config.yaml
experts_per_token: 2
d_shared_expert: 0
routed_scale: 1.0
balance_bias: true
norm_eps: 1e-05
batch_tokens: [65536, 131072, 196608]
Below are experts of layer 2 (counted from 0) of a mixture-of-experts language model. Rows are named router (the router's row for the expert), gate (a neuron's input weights, with its number), up (a neuron's input weights, with its number) and show model dimensions 64-127. Each number is 50 + 10 x the weight over its row's rms, rounded and kept within 0 to 99.
Before each expert's rows: a language model's description of what the expert responds to. This comes from a sample of Wikipedia text that the model never trained on.

# expert 2
It responds to: Table blanks, sentence openers
router:42 36 45 61 50 78 26 64 48 40 40 39 54 46 52 57 54 65 49 51 40 61 37 54 52 54 25 68 48 61 51 51 56 51 48 57 64 56 43 55 42 29 56 38 50 48 41 46 48 28 43 61 53 61 51 62 53 50 56 50 45 43 55 39
gate0:32 47 36 64 45 49 39 47 49 54 40 62 43 46 54 56 29 65 65 37 40 58 29 58 48 52 42 60 57 80 41 37 58 31 51 52 56 33 52 46 41 35 66 51 39 40 62 53 55 42 54 71 63 62 60 70 63 36 50 42 44 55 48 43
up0:70 49 64 49 56 57 56 56 50 48 60 41 61 50 48 50 68 46 39 70 59 41 63 44 53 50 58 37 43 24 68 59 40 67 43 43 50 73 49 56 56 65 42 38 61 65 35 45 45 60 47 32 33 42 44 30 43 62 51 47 60 45 58 56
gate1:32 33 42 53 69 60 33 54 45 52 50 42 47 37 56 52 42 69 61 53 43 50 48 59 51 42 41 63 50 46 52 55 68 31 37 65 61 47 33 49 59 53 46 49 52 55 53 62 43 29 43 54 56 51 61 48 77 68 63 47 51 45 60 42
up1:52 38 53 56 28 56 45 62 53 61 44 54 50 41 48 59 58 75 51 43 29 53 40 39 53 41 39 50 41 58 61 59 55 41 51 39 56 66 41 56 58 54 50 53 35 60 44 53 16 64 56 36 44 67 68 45 54 51 36 53 43 47 44 54
gate2:43 49 52 60 49 58 47 67 45 49 42 50 53 55 34 76 61 43 28 33 45 44 68 62 68 62 40 58 62 53 55 50 61 58 62 46 58 42 38 56 42 32 56 31 60 46 38 39 26 52 40 54 48 50 41 50 43 47 48 36 58 33 42 55
up2:66 43 51 63 62 52 53 42 39 31 53 40 57 25 49 62 70 64 65 37 52 50 67 57 52 53 54 42 48 36 55 47 46 59 52 39 58 55 55 54 40 38 55 37 54 38 55 47 62 55 52 62 44 56 41 52 48 45 55 45 50 48 42 23
gate3:45 61 60 49 48 55 57 53 38 46 41 39 50 56 68 58 64 62 40 51 49 53 38 58 47 44 40 42 64 55 44 31 33 34 69 51 69 55 37 38 55 49 36 55 55 29 26 45 47 49 57 49 44 50 56 38 68 47 36 65 51 45 68 45
up3:44 35 39 52 55 49 56 52 38 69 72 41 45 42 58 68 52 53 70 44 54 49 50 62 34 50 40 52 40 51 63 66 47 52 44 62 44 43 63 44 51 65 67 46 52 67 58 59 45 56 36 49 58 46 55 65 61 56 39 47 44 60 41 55
gate4:49 46 52 54 34 50 45 54 46 29 43 29 50 28 42 67 56 47 41 52 25 44 48 55 67 43 40 60 55 49 31 52 50 50 65 64 45 51 54 49 51 44 68 49 31 52 45 48 45 38 46 45 38 58 62 45 64 59 82 42 37 46 63 50
up4:64 74 62 39 59 48 55 56 40 74 52 54 59 53 37 46 28 73 57 31 62 53 69 59 39 59 53 44 43 52 46 49 41 44 56 47 64 65 46 56 38 59 41 58 54 52 39 33 40 61 58 50 45 58 47 44 41 50 51 62 53 49 51 39
gate5:40 60 57 44 49 58 49 63 63 46 48 59 45 40 77 49 48 63 50 54 40 60 33 48 42 48 48 38 55 56 35 40 37 53 53 59 43 44 48 55 41 55 55 42 51 38 60 63 64 38 56 39 69 56 44 43 52 54 59 56 42 46 34 35
up5:47 55 38 57 54 51 51 48 50 53 53 46 45 58 60 41 57 33 51 57 50 53 60 67 75 54 47 47 65 64 52 53 55 27 51 37 38 41 42 56 41 40 56 58 38 36 41 53 47 48 48 40 29 52 42 45 55 39 35 25 40 58 53 49
gate6:54 36 63 56 50 73 49 70 35 54 65 39 40 21 46 53 43 40 41 53 39 47 31 54 56 64 33 55 43 51 45 52 50 45 41 60 55 39 32 46 35 59 61 33 39 51 60 35 46 43 41 55 36 63 60 65 60 46 47 49 40 37 54 54
up6:44 87 68 37 53 63 44 50 46 61 56 45 43 54 52 43 43 52 53 42 62 63 58 28 38 39 37 42 53 59 47 49 46 54 47 45 52 41 58 50 58 43 38 37 50 55 32 60 57 72 65 51 63 34 60 47 70 50 41 53 59 48 45 56
gate7:47 28 49 44 43 42 50 60 42 46 52 38 55 53 69 51 49 63 42 56 59 51 56 61 37 66 42 52 59 41 49 63 53 59 50 44 57 41 40 58 46 38 49 37 63 51 56 49 46 51 48 53 60 49 54 43 34 48 56 61 58 48 60 48
up7:64 64 68 52 62 51 43 54 54 53 46 42 51 54 33 49 61 56 51 49 35 46 38 53 71 35 56 62 53 59 48 56 61 44 42 48 45 49 42 51 47 54 47 57 51 42 39 47 43 49 47 43 37 49 47 35 61 50 60 46 73 63 39 63
gate8:46 41 53 57 44 53 45 58 57 36 37 57 67 37 46 54 29 58 61 57 37 52 51 47 49 49 34 75 48 70 60 45 65 51 57 31 57 58 46 46 54 39 42 55 44 61 44 54 71 39 43 55 47 40 42 63 46 31 44 41 49 48 44 46
up8:55 45 62 56 50 38 44 45 55 37 27 63 57 37 66 42 14 62 51 50 49 50 57 51 54 53 46 48 57 55 52 44 61 38 53 40 57 55 61 44 56 42 59 50 56 55 41 62 72 43 38 51 58 40 50 46 57 38 34 45 51 57 40 53
gate9:35 43 53 61 44 55 39 37 45 46 43 48 43 55 53 58 54 56 57 40 35 53 40 45 71 42 30 46 64 34 49 57 59 38 27 44 61 41 43 50 31 25 60 39 63 39 46 41 49 53 61 37 56 44 59 66 70 45 57 49 27 46 45 57
up9:29 49 63 48 52 38 44 48 47 43 51 44 37 56 67 73 62 55 52 45 47 45 40 52 63 49 38 40 44 57 53 52 53 55 29 50 58 40 59 57 29 42 53 37 58 43 42 56 48 56 52 28 64 42 50 69 47 53 49 48 39 37 50 50
gate10:44 55 41 61 61 56 45 44 63 47 58 38 50 41 55 52 57 34 57 54 58 61 55 67 51 52 35 48 41 42 63 61 41 43 57 48 38 44 38 48 37 46 48 57 54 52 32 32 51 44 52 58 46 73 39 47 50 69 49 40 38 52 37 58
up10:51 42 65 57 41 40 46 43 71 51 60 65 30 58 58 43 39 46 47 59 52 57 45 43 37 59 64 57 50 53 78 41 40 55 38 50 37 43 52 36 61 52 54 38 46 36 35 47 42 53 46 33 64 66 48 59 57 53 58 52 52 26 29 46
gate11:30 66 55 58 55 54 36 43 48 51 39 47 63 40 64 45 58 44 47 53 59 41 37 37 50 35 58 66 49 62 57 57 57 42 53 39 51 59 53 29 69 60 66 65 53 45 48 47 39 21 57 48 44 54 60 72 54 29 64 41 64 45 50 38
up11:43 44 50 53 56 58 65 50 58 52 52 51 41 58 53 63 38 60 40 51 36 76 37 59 55 58 42 35 41 52 45 42 60 53 80 71 57 44 44 51 38 48 31 41 46 47 24 62 59 59 36 62 48 64 51 38 41 48 28 69 47 43 43 72
gate12:64 27 38 54 61 59 30 58 48 43 50 56 60 46 64 41 36 59 68 57 54 43 49 53 40 63 42 56 55 53 43 58 46 43 61 63 57 51 53 40 46 39 35 47 67 50 21 61 61 48 37 66 55 55 62 49 45 57 48 69 47 58 50 49
up12:51 40 49 61 62 47 46 53 37 43 58 32 54 54 46 56 50 50 63 44 44 50 50 32 37 29 63 41 73 54 70 52 56 57 49 51 53 50 39 63 37 51 45 54 39 41 39 60 46 44 47 61 50 65 48 58 67 59 40 23 73 59 46 48
gate13:56 56 61 67 45 58 36 61 56 53 62 48 49 46 43 53 63 47 47 52 48 69 44 42 61 59 48 38 34 45 55 47 51 36 66 66 49 52 56 45 51 40 59 52 30 51 50 32 56 43 34 56 44 64 54 40 34 55 46 54 38 38 19 46
up13:51 40 53 47 57 63 60 46 27 56 71 65 33 55 44 46 61 55 57 45 58 61 64 66 47 62 44 52 65 66 56 48 47 59 58 48 44 41 64 59 50 34 45 53 35 46 52 50 59 35 35 35 56 41 45 56 40 43 57 50 45 56 46 38
gate14:46 35 59 45 53 58 43 67 44 45 39 63 60 32 47 49 42 48 55 39 69 61 62 57 36 57 47 63 52 56 70 57 51 47 37 48 54 54 68 54 31 18 64 33 53 40 26 45 44 45 44 60 59 58 35 63 45 54 60 44 47 49 53 43
up14:50 62 41 57 54 51 47 31 60 58 58 44 41 59 52 56 57 49 40 68 30 40 36 52 64 40 49 38 48 41 40 36 53 56 55 46 45 44 32 55 73 79 35 66 61 56 60 47 58 45 54 52 41 53 61 58 38 48 36 53 50 33 43 58
gate15:48 68 59 59 55 52 63 53 45 49 58 58 53 37 75 43 54 34 57 59 46 56 46 46 49 47 31 69 49 54 52 56 56 56 53 54 58 48 50 55 50 32 63 37 50 65 30 34 43 40 42 51 58 45 43 48 47 49 65 30 51 41 40 52
up15:57 62 63 50 52 38 70 55 37 43 73 58 49 43 71 42 54 37 45 49 66 44 44 47 49 41 38 60 38 43 41 48 48 58 57 60 60 37 38 56 65 42 68 24 53 65 33 38 43 41 51 39 48 40 48 55 47 55 57 33 53 55 44 45
gate16:50 24 44 38 51 55 49 51 73 52 63 38 60 50 55 48 59 66 34 62 45 62 39 42 41 45 39 49 39 54 24 45 29 33 65 65 58 61 58 39 48 62 51 61 58 53 54 42 30 37 47 61 61 48 38 60 48 58 39 51 53 45 60 36
up16:39 66 47 59 33 44 52 61 37 43 68 45 36 56 57 60 57 45 60 43 51 50 62 72 36 53 44 43 56 30 58 27 65 41 49 57 43 66 43 66 57 64 60 54 57 59 47 53 41 51 54 46 55 45 67 58 38 52 53 48 52 59 61 46
gate17:50 48 55 55 34 57 34 58 38 31 35 47 52 63 72 64 41 61 50 40 39 61 46 43 48 46 46 60 54 50 47 56 64 48 52 58 63 52 47 45 46 43 53 48 41 42 41 59 44 39 57 38 53 54 56 54 48 38 57 42 58 55 56 50
up17:45 46 32 62 68 47 65 47 56 64 52 55 56 33 24 40 55 38 54 52 52 43 61 53 50 63 44 52 52 55 46 46 32 49 52 35 35 42 48 58 56 57 59 43 59 53 60 36 44 62 45 50 45 40 46 34 31 55 50 57 37 49 48 56
gate18:55 41 56 39 53 58 34 41 42 51 36 33 63 51 38 48 57 54 37 47 49 45 50 53 39 64 54 67 46 31 45 62 47 59 38 48 51 60 47 43 51 63 43 34 45 59 57 55 69 47 44 51 49 41 63 56 68 35 50 47 65 50 52 57
up18:70 45 47 52 31 63 42 48 37 43 42 50 51 48 51 65 56 58 67 55 39 53 46 49 57 69 50 60 57 67 52 57 30 66 58 39 55 47 64 35 73 57 38 54 49 43 53 49 47 67 44 46 40 56 52 38 46 55 25 58 58 42 67 48
gate19:68 40 62 54 44 63 40 56 46 50 53 43 33 64 54 51 54 54 40 50 11 61 42 49 49 58 47 52 42 48 55 41 40 51 46 63 46 62 40 43 47 42 60 45 54 57 55 51 45 52 50 58 45 42 50 55 37 59 57 48 51 51 58 43
up19:61 51 47 61 34 61 59 44 68 47 42 67 59 49 41 43 57 44 57 62 67 48 53 51 55 43 49 49 53 51 55 48 58 43 58 56 35 56 41 40 56 45 60 50 48 32 65 49 54 34 43 53 54 58 58 37 52 46 31 22 47 33 43 40
gate20:44 44 60 66 51 59 38 52 42 41 50 58 40 59 47 68 60 44 54 59 36 41 41 72 62 41 30 58 49 50 56 39 61 58 57 49 52 62 43 62 45 40 63 51 49 50 42 54 40 28 49 54 67 39 55 61 60 55 62 42 50 28 53 53
up20:51 40 53 61 43 49 55 47 37 41 42 50 55 58 54 58 61 35 54 58 49 39 40 67 60 41 38 60 51 45 38 38 58 62 54 61 44 60 43 62 49 45 57 50 48 49 48 52 32 34 58 57 58 42 45 38 71 63 51 54 51 45 56 62
gate21:45 60 56 60 50 59 42 54 37 38 44 47 63 44 37 50 56 58 66 56 48 58 43 62 52 46 40 43 38 50 55 71 69 58 62 59 42 43 40 57 32 54 61 53 54 60 44 60 60 40 47 61 51 58 47 57 45 60 52 33 47 38 62 44
up21:43 45 39 48 56 50 53 56 74 68 53 53 42 41 68 46 32 49 27 65 51 41 62 38 29 44 54 61 60 71 42 36 36 30 40 36 62 52 49 45 69 43 44 39 55 38 52 40 33 63 46 35 49 40 57 52 60 41 51 54 48 47 38 46
gate22:58 47 31 51 49 47 53 51 42 38 34 53 65 58 61 51 49 63 50 50 56 57 59 38 59 57 33 73 55 72 56 34 77 48 56 49 69 57 43 47 59 33 43 52 39 44 42 44 66 47 64 72 35 41 62 50 48 44 42 57 48 45 60 36
up22:41 51 61 62 53 55 48 46 55 56 60 37 33 42 41 52 54 32 47 55 46 43 45 55 42 42 66 28 40 34 41 68 25 51 44 47 35 38 60 56 45 68 60 52 50 63 50 58 32 47 40 31 66 64 40 58 49 57 52 39 54 58 38 63
gate23:51 55 53 39 48 61 48 48 44 43 47 63 69 29 51 45 46 58 41 57 51 49 49 48 46 29 26 56 37 49 40 35 46 29 43 56 57 60 52 32 50 48 72 64 67 58 66 38 43 43 57 66 65 59 53 49 26 66 52 53 54 43 47 54
up23:55 50 58 66 55 53 56 46 47 59 51 52 38 66 60 54 59 44 56 56 65 61 40 60 52 58 74 50 63 57 63 55 51 59 62 55 52 45 54 54 42 46 34 51 43 40 36 52 59 36 33 39 38 53 52 57 65 30 47 42 60 52 34 38
gate24:60 45 37 35 47 62 49 39 62 37 55 47 42 49 48 45 49 68 55 61 54 61 56 58 67 58 54 35 43 31 47 45 46 55 43 66 52 58 49 40 51 55 41 55 30 58 65 59 38 48 52 52 41 43 40 54 39 51 38 49 46 50 47 53
up24:41 63 61 35 58 29 60 54 32 67 58 53 43 54 52 49 52 38 49 60 37 44 37 42 56 33 63 65 46 68 26 41 47 36 50 43 49 53 64 34 50 45 58 53 44 34 38 47 61 57 42 42 67 48 65 56 60 46 64 52 46 53 54 39
gate25:51 45 42 38 56 57 52 58 51 37 53 46 49 46 30 44 64 45 50 52 41 49 53 56 61 40 36 66 49 47 55 60 58 60 57 51 66 55 35 46 56 37 47 51 60 59 43 37 38 43 32 48 39 56 33 66 39 62 38 33 64 52 69 51
up25:46 30 42 46 46 62 54 56 42 49 46 54 55 40 45 52 62 47 53 49 61 49 61 57 56 38 39 54 42 49 57 49 71 47 61 59 54 36 34 66 60 31 50 35 52 62 48 51 45 46 43 48 33 47 36 50 38 43 35 30 54 43 68 53
gate26:33 56 45 65 44 54 30 61 58 50 40 43 46 45 44 55 66 56 58 50 38 52 48 70 57 41 35 59 59 33 54 41 41 45 62 46 56 56 42 44 65 41 70 33 59 40 40 46 44 55 50 57 54 65 59 52 47 51 35 33 47 58 51 25
up26:56 38 48 46 55 49 65 45 45 57 49 53 53 64 49 52 30 46 38 56 47 43 59 33 35 51 63 57 43 63 52 59 49 57 35 45 48 37 46 41 32 43 35 63 36 57 55 52 60 44 33 42 48 34 57 49 76 36 61 51 61 44 45 70
gate27:41 38 34 57 52 63 34 27 59 65 29 45 60 35 61 49 49 60 49 53 37 64 58 43 53 57 44 67 43 72 36 51 45 64 65 59 62 50 54 36 49 29 54 48 59 37 41 57 61 41 43 43 35 45 41 60 68 45 34 39 33 44 38 33
up27:38 44 34 49 56 52 41 34 48 66 37 43 63 38 64 51 51 53 43 53 41 69 60 37 63 56 40 48 53 60 33 52 42 63 68 70 51 48 54 37 52 37 55 44 52 47 45 59 49 35 46 40 46 47 43 48 76 51 39 56 41 51 36 40
gate28:46 31 61 60 63 52 61 71 69 43 59 37 39 49 43 43 56 66 56 67 42 47 44 57 62 46 50 56 50 52 49 68 43 51 55 50 35 48 41 55 62 40 61 48 62 45 40 29 56 55 48 42 38 53 37 38 49 55 38 50 52 47 52 23
up28:58 71 51 36 33 46 42 39 45 60 43 72 47 75 47 59 42 40 50 33 47 49 48 47 43 50 52 39 56 51 53 36 46 50 54 53 55 52 69 55 56 60 50 52 33 62 52 64 63 60 51 34 64 47 58 66 58 45 57 53 54 52 44 78
gate29:34 39 49 67 45 70 38 64 52 56 56 59 35 38 43 65 58 44 53 43 60 44 45 56 22 57 43 50 49 41 58 35 46 47 57 58 51 52 65 58 51 25 53 46 49 59 31 28 50 61 47 61 75 64 63 70 66 49 50 49 56 44 48 49
up29:41 34 44 71 41 56 47 64 66 61 51 58 35 37 45 55 67 55 49 56 68 35 45 59 25 59 40 70 57 47 58 44 44 67 51 56 53 55 66 44 53 33 43 55 50 45 38 30 56 58 45 70 67 67 51 68 51 50 48 53 63 41 59 46
gate30:54 45 58 50 60 56 45 37 61 38 62 41 48 50 40 56 53 53 57 53 37 51 66 52 29 67 42 31 44 46 57 51 51 62 48 51 46 66 28 37 51 39 27 57 53 49 58 47 44 51 45 59 54 61 43 73 37 61 58 54 42 34 72 58
up30:56 70 59 59 35 55 65 59 50 47 31 38 48 56 55 48 37 65 45 63 56 42 45 54 71 56 61 65 53 53 52 51 42 42 36 57 53 68 69 51 38 71 49 54 48 43 55 58 54 50 44 40 40 58 57 44 62 42 56 56 52 59 54 46
gate31:59 34 36 66 44 49 51 57 44 31 41 53 51 48 44 50 50 61 43 54 54 52 45 34 52 60 36 38 67 71 62 55 42 53 49 58 54 41 21 68 55 46 56 39 36 46 53 57 43 54 44 39 50 56 56 52 42 54 51 45 33 25 49 35
up31:42 73 51 49 47 65 50 56 50 71 59 57 47 45 54 68 34 53 46 51 29 42 65 48 55 48 65 55 47 50 38 31 72 55 40 56 50 53 60 63 31 53 35 52 61 59 40 48 60 38 50 61 53 50 51 55 54 59 37 46 61 34 20 49
gate32:23 38 40 60 47 44 50 44 55 48 52 43 49 56 47 48 66 71 59 51 62 55 49 47 61 70 45 50 49 44 53 49 52 46 60 47 40 53 51 62 52 60 46 56 47 42 42 70 60 45 49 53 57 36 54 48 66 39 50 55 40 50 64 50
up32:30 52 46 60 56 45 34 65 63 55 60 50 49 43 36 63 57 67 44 46 52 60 39 48 50 64 38 43 43 41 54 62 67 39 66 59 56 58 41 49 59 44 35 44 65 51 51 46 34 34 57 48 54 66 45 49 66 48 45 54 41 56 42 51
gate33:45 44 55 58 25 51 40 75 52 52 35 56 36 49 41 65 43 38 46 58 34 50 27 41 46 51 50 55 57 49 67 35 66 47 69 51 61 57 56 65 54 25 58 55 50 46 45 59 54 41 49 41 60 64 57 59 38 48 71 56 46 36 58 48
up33:52 56 60 49 39 41 60 41 37 34 40 42 47 47 60 43 53 23 53 56 38 55 41 47 53 42 49 60 54 49 38 43 41 17 47 61 61 39 76 59 58 53 59 59 56 55 61 62 58 40 79 59 67 61 55 49 37 39 53 42 39 60 56 60
gate34:45 42 55 54 54 48 53 43 71 37 50 30 46 55 53 71 39 40 35 43 45 40 51 34 42 64 44 55 61 40 39 55 52 48 40 49 52 54 63 53 45 46 53 32 58 38 43 60 56 44 54 46 62 58 65 53 68 50 56 42 43 52 46 47
up34:38 55 37 35 35 48 49 52 36 69 59 59 52 54 44 31 47 57 62 48 48 38 55 63 63 44 47 40 54 39 55 55 49 52 54 50 54 50 41 45 47 59 50 63 45 55 73 39 26 61 51 40 39 40 42 39 53 64 25 56 54 66 40 62
gate35:28 48 41 55 50 71 43 47 53 52 64 43 50 57 43 63 49 66 55 47 55 53 26 41 39 60 56 45 52 46 40 52 47 56 43 45 49 38 51 51 60 19 65 56 57 53 48 50 49 35 53 77 50 70 63 66 43 53 39 46 61 50 59 28
up35:75 47 58 42 59 38 60 42 50 54 45 53 50 40 60 33 49 35 36 56 38 47 65 49 47 39 41 56 49 58 53 36 54 45 54 53 43 69 50 51 44 71 46 53 56 61 52 44 60 51 53 23 47 40 33 45 61 44 51 45 31 52 40 70
gate36:40 39 43 46 37 59 42 51 49 52 49 58 42 57 63 63 72 38 38 61 49 71 34 46 42 57 40 45 25 31 55 45 63 33 26 41 53 57 43 45 62 48 59 42 39 41 73 41 53 45 48 58 51 57 67 56 55 49 62 41 40 40 66 41
up36:38 43 47 51 55 48 58 58 49 36 34 66 51 30 60 60 51 50 59 58 64 50 40 54 39 43 48 43 39 45 58 54 51 51 40 34 52 31 54 60 54 38 49 50 45 50 55 46 48 57 46 58 46 55 50 53 35 42 72 48 39 58 68 37
gate37:57 63 52 59 47 57 65 58 35 54 53 58 53 54 68 65 27 49 51 49 43 63 45 60 56 44 33 41 42 54 48 43 61 50 62 46 54 34 44 53 67 39 59 40 53 37 47 43 58 32 43 48 48 50 37 58 63 49 73 35 63 45 51 37
up37:57 64 44 64 50 47 62 59 41 50 60 70 55 58 70 54 33 38 39 51 56 68 37 60 64 55 46 49 40 45 53 47 48 46 53 49 53 36 50 52 56 40 49 32 53 51 48 67 62 28 57 61 48 51 38 70 60 51 66 45 45 44 47 36
gate38:52 33 61 68 50 60 44 52 63 51 55 38 54 49 36 43 47 42 41 56 36 58 57 39 43 57 36 55 46 51 60 46 63 45 38 52 50 45 42 44 42 53 47 46 68 35 34 66 58 34 46 52 48 70 34 54 45 40 50 37 55 40 50 41
up38:54 53 44 36 65 44 42 46 42 61 31 63 39 53 65 59 54 58 67 54 71 32 51 45 50 51 63 43 37 59 45 59 32 55 53 52 51 54 63 54 58 41 51 56 26 66 53 41 52 65 54 40 45 41 67 51 58 51 45 64 37 46 50 63
gate39:51 55 50 44 42 55 47 64 48 55 41 45 65 54 48 53 54 69 69 51 57 59 48 55 58 59 40 62 27 51 72 58 52 63 60 68 61 46 60 44 42 37 50 43 59 52 44 45 44 71 44 43 47 62 54 37 48 51 35 42 51 54 41 30
up39:57 54 52 55 57 46 39 28 58 48 61 64 34 43 53 58 47 45 38 46 35 34 62 42 53 40 68 53 63 47 41 48 55 52 41 40 39 55 42 47 55 53 46 61 32 44 62 57 57 39 45 38 56 46 41 61 61 39 70 70 59 41 53 67
gate40:57 54 54 50 52 60 42 42 36 49 38 49 62 34 67 60 62 57 45 72 43 56 63 57 47 56 40 47 51 63 45 69 50 50 44 47 54 55 45 53 40 36 49 59 69 59 35 35 59 51 59 47 46 52 44 58 62 42 64 41 40 56 42 69
up40:65 68 52 44 65 41 49 51 63 50 55 51 36 52 42 54 40 52 35 54 51 39 48 58 40 56 31 51 55 49 58 42 57 51 52 43 52 37 39 53 50 51 42 38 45 53 55 42 31 58 57 48 69 42 84 41 60 57 41 55 39 30 51 59
gate41:58 52 52 56 65 75 50 45 42 50 50 42 44 63 44 34 60 45 76 49 38 62 42 51 39 53 33 58 64 50 43 39 49 53 48 46 44 50 32 49 34 34 64 30 55 50 67 52 38 52 71 49 50 55 46 44 50 56 50 49 39 43 55 36
up41:48 54 48 50 40 50 57 47 46 46 62 37 59 52 58 63 48 46 45 42 65 26 51 59 47 51 55 42 34 47 41 51 60 49 68 60 58 38 48 45 56 52 53 60 65 45 32 50 56 36 65 54 51 46 55 53 44 51 53 67 54 66 50 53
gate42:32 53 25 47 62 38 36 44 40 40 54 57 67 48 51 40 49 58 38 35 59 46 31 43 50 64 37 66 33 57 62 57 46 61 49 43 46 41 57 58 34 39 47 58 56 50 40 59 46 40 42 64 59 54 59 66 48 45 54 55 54 58 57 48
up42:68 58 76 60 41 57 57 62 57 55 62 32 48 68 56 54 43 43 47 56 49 46 46 57 45 44 50 33 44 48 51 46 56 57 51 65 60 38 52 48 73 65 56 55 38 49 50 34 72 53 62 48 37 46 34 50 60 36 42 58 53 43 35 38
gate43:30 52 56 64 60 59 35 42 41 63 33 50 42 30 53 62 45 57 57 62 29 68 37 51 40 48 38 56 46 59 48 70 48 42 37 52 50 41 54 45 44 47 42 53 62 49 60 44 46 39 59 49 60 61 46 62 41 51 56 67 62 43 46 64
up43:48 43 60 41 57 42 55 41 35 54 37 59 48 49 60 36 54 58 55 65 53 63 66 47 48 46 51 46 53 57 54 53 37 52 48 65 48 28 56 41 61 47 56 65 43 61 57 43 55 62 59 50 48 45 41 56 31 41 60 56 44 52 47 64
gate44:37 57 39 51 55 50 38 39 38 53 53 38 60 44 40 66 70 47 44 52 53 60 53 59 45 50 47 61 50 62 53 63 44 63 47 33 59 68 60 37 54 54 47 41 40 68 57 56 40 33 54 65 55 50 52 56 39 37 55 42 46 50 54 62
up44:45 36 58 37 57 63 44 55 58 41 55 45 41 63 69 34 42 35 57 44 50 40 48 45 44 32 28 31 55 44 47 47 62 43 52 56 54 58 34 40 55 56 29 52 57 43 40 40 51 47 57 36 52 38 56 49 39 60 64 57 41 53 62 64
gate45:59 53 76 55 49 60 46 48 72 43 56 55 34 57 66 57 62 35 43 53 40 53 48 50 45 44 54 43 55 52 46 58 63 58 35 51 50 50 36 69 41 42 52 37 61 53 44 42 50 34 53 79 53 53 32 51 46 53 38 39 65 46 42 42
up45:48 60 69 55 54 51 44 54 61 70 50 60 55 72 61 43 49 46 50 46 44 52 44 52 58 62 45 50 53 60 49 47 50 65 25 59 42 45 47 31 67 30 61 46 69 27 71 25 35 51 30 60 61 63 60 50 44 54 37 61 53 47 69 60
gate46:49 36 51 52 53 45 28 48 42 60 55 46 65 66 51 65 43 46 43 34 39 42 56 45 44 39 47 51 58 51 47 47 74 54 45 61 58 53 53 43 58 45 68 41 59 44 45 47 62 34 41 56 51 62 68 60 40 67 45 44 43 44 32 51
up46:65 36 36 36 45 49 53 43 55 39 38 66 45 54 60 46 41 53 64 69 47 48 31 59 44 66 51 69 48 59 47 54 43 48 56 58 42 59 68 39 35 54 53 63 34 46 30 60 57 47 26 40 55 41 55 44 63 48 49 49 61 44 54 51
gate47:44 40 32 52 53 55 43 52 66 37 63 54 61 63 36 63 62 56 39 50 45 54 45 51 56 60 30 63 78 39 43 38 61 53 60 64 52 58 43 60 48 49 68 47 67 56 38 59 50 32 38 45 57 43 34 55 44 45 37 42 57 32 54 56
up47:42 28 41 74 57 54 47 46 58 70 46 56 44 41 64 44 41 40 66 43 46 48 40 54 48 56 57 49 39 68 57 29 35 52 43 57 68 58 54 39 51 49 34 68 55 53 42 42 47 40 44 46 42 50 61 59 53 61 49 52 51 58 55 63
gate48:44 48 42 52 52 56 36 60 63 36 46 62 44 68 70 56 33 56 57 39 51 42 30 40 40 44 33 63 47 49 43 47 44 45 80 75 60 46 54 53 54 42 42 69 62 56 38 60 54 39 34 45 47 47 44 68 42 63 43 46 54 51 56 55
up48:63 48 47 49 50 55 61 43 35 52 58 38 69 42 48 47 49 52 58 57 51 56 66 56 47 62 46 47 55 46 62 46 52 42 19 24 53 42 36 51 48 45 55 48 44 45 71 41 48 55 67 49 60 39 51 29 51 38 56 48 22 60 54 53
gate49:33 37 48 50 61 50 39 50 47 37 64 54 47 57 54 58 63 62 36 53 61 39 41 70 51 42 52 36 48 49 35 39 47 49 43 56 57 50 58 49 47 54 56 36 48 53 66 39 29 41 43 42 67 63 47 74 46 62 51 48 48 41 45 35
up49:50 62 59 40 36 36 46 63 41 44 52 52 46 55 58 50 52 58 70 41 43 56 28 48 49 57 51 42 53 44 62 45 53 43 47 53 55 67 57 56 38 60 37 72 49 46 39 54 62 56 51 54 54 41 58 43 65 38 42 48 49 79 39 57
gate50:62 56 59 50 56 49 52 39 46 63 35 51 30 41 47 53 42 47 50 44 39 53 45 55 56 41 58 59 45 33 60 55 58 64 39 69 47 46 60 53 68 56 42 43 56 36 36 53 45 50 36 34 66 47 47 41 48 34 62 44 32 54 59 45
up50:52 67 43 46 51 51 44 50 45 53 24 65 53 50 48 25 48 47 41 53 54 71 39 35 47 33 42 44 58 48 51 53 49 34 41 60 63 50 56 50 51 49 35 53 62 52 25 45 56 52 49 54 43 53 57 36 60 28 53 35 38 65 43 44
gate51:61 51 48 65 54 53 46 37 37 46 50 61 36 48 56 64 50 40 53 56 42 66 30 52 36 55 46 58 56 65 67 58 54 63 48 45 57 49 40 50 44 37 54 59 41 41 59 57 47 40 43 45 46 59 59 68 42 52 40 47 40 55 48 70
up51:35 54 68 42 40 51 40 58 57 50 50 42 52 55 43 42 59 58 37 46 57 32 75 49 62 40 45 36 44 34 34 46 50 38 50 52 51 41 57 52 47 51 55 37 52 57 33 42 55 59 50 60 59 39 40 34 56 47 51 46 60 40 53 36
gate52:46 40 52 57 41 54 50 51 45 60 43 44 48 46 41 65 58 55 40 55 59 56 59 45 50 50 42 57 43 60 33 55 46 37 42 41 60 52 68 51 34 50 64 41 53 43 48 32 50 33 42 51 54 55 47 46 41 44 52 53 51 44 57 69
up52:47 65 43 58 63 54 48 42 49 36 55 55 55 52 49 46 55 40 55 46 49 49 47 50 45 41 39 31 60 54 61 46 63 49 56 59 44 55 47 44 48 50 31 64 39 53 50 77 49 48 57 55 49 51 47 50 37 56 44 46 45 51 45 49
gate53:67 52 53 70 51 72 35 54 42 64 39 30 49 50 54 64 46 51 49 53 44 49 39 43 39 60 38 62 43 66 46 38 68 50 55 62 61 52 38 49 62 33 39 60 47 53 48 43 25 46 54 70 58 54 48 32 47 52 46 40 37 47 57 47
up53:38 55 48 55 63 47 43 27 51 41 48 62 58 38 53 70 40 47 46 43 50 44 54 62 48 31 55 36 55 60 59 42 57 44 54 56 43 50 61 49 35 50 57 56 49 45 60 58 63 47 56 33 46 55 52 65 63 34 61 44 50 39 54 42